Experts of a small language model.
Size: 9 layers, vocabulary 32000, 75.7M parameters.
Experts: 64 SwiGLU neurons an expert, a softmax router.
Training: a variant of Muon for the experts, 491M tokens.
Below are experts of layer 3 (counted from 0) of a mixture-of-experts language model. Rows are named router (the router's row for the expert) and show model dimensions 128-255. Each number is 500 + 50 x the weight over its row's rms, rounded and kept within 0 to 999. Numbers have three digits each.
Before each expert's rows: "comes before" lists some tokens at least twice as common just after its tokens as in all text. This comes from a sample of Wikipedia text that the model never trained on. Tokens count by the router's weight.

# expert 6
comes before: " the", " a", " his", " birth", " Representatives", " its"
router:523434441479546415433427478481493546455523437471429488538549464466546528559399478489479461520527414529506444542549506428561557484513539549469515593580502409457528431446491432585476457449529454594472510518476562527535511489488444600500483533515576448550529528461439428501466444486544561519519390507413450489424461582470505428558476469543529563504462408547547522523541458454444553506483

# expert 89
comes before: " was", " is", " are", " of", " were", " had"
router:502478562450444489597526433502536581547549429563492476565452547494569454515542455511476497572567507539436523531553526563504528455425560551435448468498423610422555473454539466446448435502573510530542584437449530454471420542424572442478503523428426434498552553508509541470471479527474468407418574510573414424500539472478542459462460525554575459571443552536521474568484601444476493558419

# expert 46
comes before: "s", ",", ".", " of", " in", " and"
router:478469552437443504571531448475547566566559425544513454575459560454511490543550462509459519577545478537418514535564492568485516452446511558424454457478418571449566504499562444463455439468555505499567591445470535474466413561442554433477497548422444446499527576515491562471485443535482442417424566507557442414510525467473553464438475549560557419561432563550528438559501582427448508587437

# expert 88
comes before: "|", "-", "\n", "===", "==", "|---|---|"
router:463483519502488487518496587453550541548529512517437499362465545467458462449553601523459549512528544483509552509556418552549540453594532563462473480543467469558474479519551456441462566448380537429549540446467420547452443493396602471474474527440508515441448508556533547505593454363541469446449542430496457450534538444515565478420468518543556485443420538512474461551549508433519479523467

# expert 115
comes before: " the", " by", " to", " a", " in", " on"
router:580458581507463438465530427515543562440522498577527499487435604573462448507502452450558527474437416543479450545521386461490451488541460583500596445380513468570556517578433441507481479512585548454512495409463566417527471544457543469576482542515456450518558591495561454506537494483546484512492541589467454464437468522430519600583549532507518425462485549467463515573428549463496511498463

# expert 93
comes before: "s", "t", "N", " -", " is", "W"
router:479470540431440518563534453470555565565568428556505456583442562483514510543554450527466531572541484549424506538580490550492530438446526563424448467482422571421538501515570438473437431464575510479547582447469555466462425561449542434474485554428451443494507553520477575468505446533488444418421564528548426422519516473464539466439475551555547426546436552555507429555492594439448506584432

# expert 81
comes before: " |", " -", ";", "th", "·", "/"
router:488455544427442508560538462466554568558574435549502455576460546462515495547535459530452519585555497555426505539552501559485521453436523558432436473486415586431559510509557439455452436463566506478571585435482542471460423556453561436489491548412460440493525566512485575465486454524476429416431568520561436417515521465463544465439480548557559429557441558548518432563497593440453511577447

# expert 61
comes before: ",", " of", ".", " by", " in", " and"
router:507421543513437411532509441495572491483468526472552434462473541571426583567519455446522439519507449556546608519402624559542510584511495516585454512431498491575568532546469524529487440466528572469507523526471433449478479493479470533464457499454489511496563492564604464420535499533500444498513486443473467501498502444479483478585548577552549427570578528549537522538552520524556485544570

# expert 74
comes before: " of", ".", ",", " and", " in", "'"
router:486474550443433498568540443440555567549580436559503473571459556450502482553540458515471510569564479543428520546555510563477519451446501560434440468480423585442558503502584457460444427481571505495560596452480551462449411540437556441486508552427435446516527574512487543477466458551475440419425566520568430418508513459472538453439463555552555437546452573547515435548511591439451518569436

# expert 56
comes before: "\n", " The", " He", " In", " It", "S"
router:466443548448437497567551464453545558565567416550523464568456546463505494558556470524453517549547504548404498529554511541491522435444521557428440459469417562446549502510565446463443439461566504489540568447472545492451418554457551441478503544423450450500530558507479540454500452533468432412437578511574431420516510452474551465413465554548563430558453555548534431564496577425447496593440

# expert 52
comes before: ",", ".", " of", " to", " with", " and"
router:479524517519458470567531422452522414588489517550492470476498469553522531522408439406515535472559499479523466465549526500507541401554466580433505442499491597593513492515484505489453539510513542557467513576424465433405512514469412550604396564542558507586548573485563522558424502581458527559453487607388387461378527574502483490474528520544510438569509499528530439524516470496465543522471

# expert 96
comes before: " |", " List", " State", " City", ";", " zone"
router:472462545455441515540527457470538560575552428559519442572458551450521496557536451517455529557540488558421514543557523563482545448468511566421436466476415586438560516504565449458431442471557506477558588442475539488486430558424550433485491549404445445491526566517482554477483449523474434406423560525551436408518513467461552458424474563564575400555439554547519427576482575442462512572431

# expert 60
comes before: "s", "The", "I", "the", "A", "S"
router:445444515539434557500442489420553520592467440536463425587427540513512520433488515532469501553451436508505562479553461565560508447541555455510393407497430441442558437442554447468515496477492462540570554449540559497516488553527498452529434556493421568465466556521555569586544446550403463461485558406573535467577548426514554457522522563540549438481490573476486449457508474463502450574506

# expert 20
comes before: " |", "N", ":", "W", "E", "–"
router:473453545434429510554539447476548570551565437547518454572469553466523494539536459526474530547558483561425508538552494563486527453443524558430443467468408583438554516500563447452443435454560502481566584421486541472463417559438563443472496557418453447500529551513478566456499448523482445417427559521562428405510517463483533462440472554556559440545452560549524436556501587449453525572438

# expert 106
comes before: " of", "s", ":", "==", " is", " ("
router:555489546411434483535468479513551615452543423524498434516549561468509535485533462455509511516517573572453454521586408414386506511515517504533560429433475462574523612516397493410486447513526526477521478456426555453523457525513483471391431530536502436408489468478469578436466484465472438484475540436525417450478497440444501500434492557465554516500376603550546480444571572435472458535431

# expert 72
comes before: " to", " in", " by", " as", " that", " for"
router:597502527457533430463483414552492479452502555513517540556604436488507494457434484474584579493551507530443431513496447521526547487553420493477525432601522554504522457547358489544508516543501523504466467439431512475443490528483500534523422469502528528578540528568482478522441517560460527529477429549456482509365512566490574574597565384510522533563627520512469523590445512451622451494492

# expert 107
comes before: " |", "th", ";", ")", " m", " km"
router:485475504494442539522590417512481550561524396533482461573471525488546466552532480509426535544556490535411457520569530570432568499409491568442496488486431524438547462493574442460479481438586492499548568474457499464483426557501564454514502530429464436481571551452491570458482443547429445387393539521581431391488534427496549490413505520527509443506471590547553434581543519415436485559435

# expert 51
comes before: "\n", "'", "---|---|---|---|", "st", "th", " Notes"
router:491457544443430523552547439463553567546561424550524443558454549454507491537549459528460520562550505550419520556548497550466514443433527565440443473490418588432554516503567447456445428456557509468565576434472550472458424563443550442463507544418444453473532553504497567448494439533476435407433561510553429408531521456468547473427456553560577440557441563539508435552490570432461524580451

# expert 73
comes before: " |", ")", " century", ";", "/", " ("
router:508523435414437469543503377488548460570565535577492508531482501402409495577600469534452525498548514586490581370568534522528548507481437616487493547495437469478447491554526618443499485517597541468528530552400518441479474585486523542547461500421575558501558564467510565427490421532430476406422569558580504474463515498483540468393439444561489562572411413566482483477508454550490501551443

# expert 7
comes before: " |", "\n", "S", " JPL", " He", " The"
router:475455556439451518563538447462551571551563430555515455573463560455514493544534451514457510572561492552420517541551490559477533455440514558438443472475419578437540507507568455461446432476560500492568595429471551486460418560438557448476496553418443441512528559519489566474489444537474425405423563521561445410517500467483545465439471547567553422557444556564519429547501585432457517573438

# expert 34
comes before: " |", " ", " %", " Votes", " ±%", " is"
router:482463549449441494576526474462537578564574422535513463576477547466519491536558470524450512562560482566436503539557493562486540446431537552422458446492433588422567501489551448493441448472570503468564575417477550467461416561438558442487491534411443428502537557514488553453482464530479447438413567516562429416508524475483527450438467561572560430559445560547514436552499573428458506562441

# expert 63
comes before: " of", ".", " been", " 0", " a", " to"
router:492453546431443517565520447469543565545563432550521440577465552455504494539538467520466525585557483569435507528553500556485536450443530572413435458486419578450569495507568457467447429479567495495571593428477549487440429552451546429477500537417434441504519559518490555482482447541488431415427550512561424430514505457469542469433476546561560417560450570547517438567484590433454510572443

# expert 80
comes before: "-", "\n", "|", "=", "==", "The"
router:448455519543461476476514597535537530533517496437511480448566514532481554441578532575492558521514512503490519517532496547397452477468528493515535505589564485572494478462520458491523484496461511485501484480449434594497520508575494477590600520481551598445519401550512559552446485485588506476469503417424472501548590494431427450506513516544401468427502518542491469522598522476615408496514

# expert 45
comes before: "\n", "|", "-", "==", "The", "==="
router:457480546480486468518558555470530544546523550429432483418592506522450556473543530552463526525521556478470581485530426524481512454466530521498471514583527536577503499524524460501626545486432545535519524465472429568458525506488533471564527534452526562504475478557557538503496486502539471434476533433415472494547553489466511500441522506553387464446493509485455480548470481454547484504481

# expert 113
comes before: " |", ":", ";", " ==", " (", "("
router:473548553523463469551408532469530531528450433416542430508464533433553382466468441508513507517507559551459569574423537521487529497564516474430480391454525467590540461553556436449463423473570564443558544481551542404487453541426523453495480564428444492561585484443531506426350471513446417473521570403553450486426573475495524453480549561435590457560535447526555551471462542478527441566524

# expert 40
comes before: " the", " a", " his", " its", " their", " an"
router:514470456437568479429440502570545571395538445489436483489490463439496479518416490375456493482515457471502517564546476394541544532544502527504478525560498436448532438469491459592490482449557436599523510527491544514456484492531493545492530487568577448559534457508487409554517509470428591460541376515426498491458544565446501433546515443504509499461503364492475485485557485500477523434577

# expert 18
comes before: " |", ".", ";", " of", " years", "V"
router:516460531450427462565502464489539546540552470569501468578468545488504483547545422544456537570564456576464547518561461581484529445430523564426468433501447560459543485541573469431432431449598479494562578449484523477442436561443592423457474579438445435492525560482528559449483437514466447445424547527567413443501540512466559495444440518550561433541473558535529393573508577465471517566431

# expert 120
comes before: " |", "born", "th", "from", " ft", "S"
router:471467537445435512557522466471542556552559421549516472573459539468525495548535471512458521574548479551436516541560505562501535453442527558424419458487408581415546495496556439457454422458553499487565588436468536473461419553445554446470492558414443438488523551513487559461494447523460446418421562521569430416522522470478537459434471554564560430554451564540519434581487599441447516564445

# expert 110
comes before: "\n", " The", " In", " He", " It", " This"
router:412526463568400450526519526450448537544528530418576443559445463445441529504546464581487464523551487538445478465498477554539575518417424442446432439510432523575503475450512426443451439485531483570509511438533527543435499521525526512447571571470456575463433477532432411580577505545444464493609549531557484470530410464453543462461502463561440486455487503549524560528442349604574572522507

# expert 125
comes before: " the", " a", " his", " an", " her", " their"
router:576461535432550476512506482556502410398535454578463549471456532446545427530453502402536512483535445551572550566551486489591522492561553504517461482543494528493471421473468507591511465447558432514553553496522498510467471402443495549573550454558468506570521548444467425449571473452408608466504459516386510564473459555429508443507575465522544470465459499554561549537491527479447588462517

# expert 21
comes before: "==", "\n", "-", "The", "===", "|"
router:440438548558524494532436554449547530539498536461452474466533542431423533390557589528454579516466530473462561536575428522478502482465548541487461452579519501557505482546546500478488522486458536491522546452468405578454476547489556479585457529456511574442549422565463541469522538436587448479459530427480519452552568510467499485448490536550427468410461532457498464575548512463583458488496

# expert 83
comes before: " |", " was", " is", " had", " (", " also"
router:483443536435438515580541436464550567561579435537517450575457556474512498550533452510461512584545496548423500550565512575480519437459520563431444468480423584426555511516555448459446433449559515476565587434480541485464425571459558466474483539419442449495538548510495552465495457527481444417426563515565429415522518449472537460431477550570548428551447562551522435556499586439454513562439

# expert 44
comes before: ")", ".", "N", "W", "E", "/"
router:513476516472423468502527418516527526554571422572525489587485537457576478553540511501466511561578513552379496481578529482490554486418508545471465497527433500464535496536539489424449437511593476444512598511460472450432410575508585443480458526413481492497520555486499559512525449526449495386455567483623426441508590426502528459394492540579528509543439552519543431553535521408460497580456

# expert 78
comes before: " |", "---|---|---|---|", ".", " City", ";", " State"
router:486468555438416512562541466455549566561555429556510454579452553463517491534538454519465515575556481559424515534556518564495518448438521554444430475491418567457565496518562452446446425461570508482549590439460545483452409560432576439483495550407452429500533589527493583463483439534468440408442579517564445414516509472470540454441479550561551441557439545533516428556489566432445517562451

# expert 103
comes before: " |", " 0", "s", " -", " —", " 1"
router:484464543429430509564530439468552570551569432551504448575468539456526483548537462519457521577557489551430510552557503569490532445442517551428445469477420585428550507509560439459442434469563499479563585423474537478455411568447550439473496546418445433493531556499482561457494447538470433415424556511558436414510512464462548468448468549558554426545448565556506435564489586440445516575451

# expert 65
comes before: " of", ".", "s", ",", " is", " and"
router:538521529464535510568559432431535576488585500475469495484538577497450530440469496464479449446536512526481483449486481474431605500531501524560534442510535450502478554516400583440488447562509557458502344446457534371464475533479499458478429531574514473562511473500547526425540548539450462581423496588474479531489538479475512508502524451545510536541489568520493509459567549473581410489390

# expert 25
comes before: " |", ")", "N", ";", "),", "}"
router:533465473522460538516481413577568468533580494536503523511472489417512507535493432547418469507516529560442486403503487552495550592435479552482464495536488409483552492542562541460547457464538502397519541446544453449450411537524577523524490512463527494394567544444509586434585489472457473416474560497581459393465476432518494558433456407580458472503398508517523463493536406459453565589432

# expert 64
comes before: " the", " a", " his", " their", " an", " its"
router:587460564557565551501475437617455500457540559554401564450467500480542465541470486438519554467549526486578540518476514460534422445481498512545524484548501471460472397437552496592494542423468396606536518494507474576461478520539539509485475465548491460561537541523427407558480425446496557426517393567444482505396451589453469471558563444499524494418494425564463506504513518468462548493580

# expert 5
comes before: ".", " was", " and", " of", " were", " in"
router:504471547423423530568534456503548585580578426559513445585450555470516494553538465508482524584552495561424490539546494562493498450438495562422458468462424575428556494522580436469428445470555503497553581438480541483488426542439571448473517547435432432487527578489503560463516447522469435422418548512572423433523511460474541461422481565555564417555451560543502449571501579434461505593458

# expert 38
comes before: " by", " to", " in", " on", " as", " with"
router:576420557527518402436434453506500517495457540463532502559571485522572500511510490511553576500446501553474468467514439458526484498603429534480489466477488551502552391593380460578583506522582425382487432477432531457446454529435549575515535521492455489592483428591446563425443463540433575488503421594514547470439506525451594522604559467491513455528562537555430482563430556462492509499511

# expert 35
comes before: " of", ",", ".", "s", " and", " in"
router:555588522471476488486588458448545557441549445509553503437555546474427611582476486465531430531506507535478515533444511530451442500446463574571527511497493484554556550525360518499565425595450679518481445461512576415479501458480427511453468528569458485537561530474570504447487467517500459571460493498492468544471491453493528594494510500543537482545506478488463505428475432477606481503477

# expert 70
comes before: ".", ",", "s", "---|---|---|---|", ":", " JPL"
router:492465539435432528564525459455556547551561431538509465567445543449503519560560457539466510576535489546408503533549504550474518457440519566424454467477431574436555508503553445472459419470572506480586598431474544499457430555444563433496496542423445431512530542514486563463499459534478432405426571507568422397509531460470548492432473560565563444541447558552520439551499585444462507574448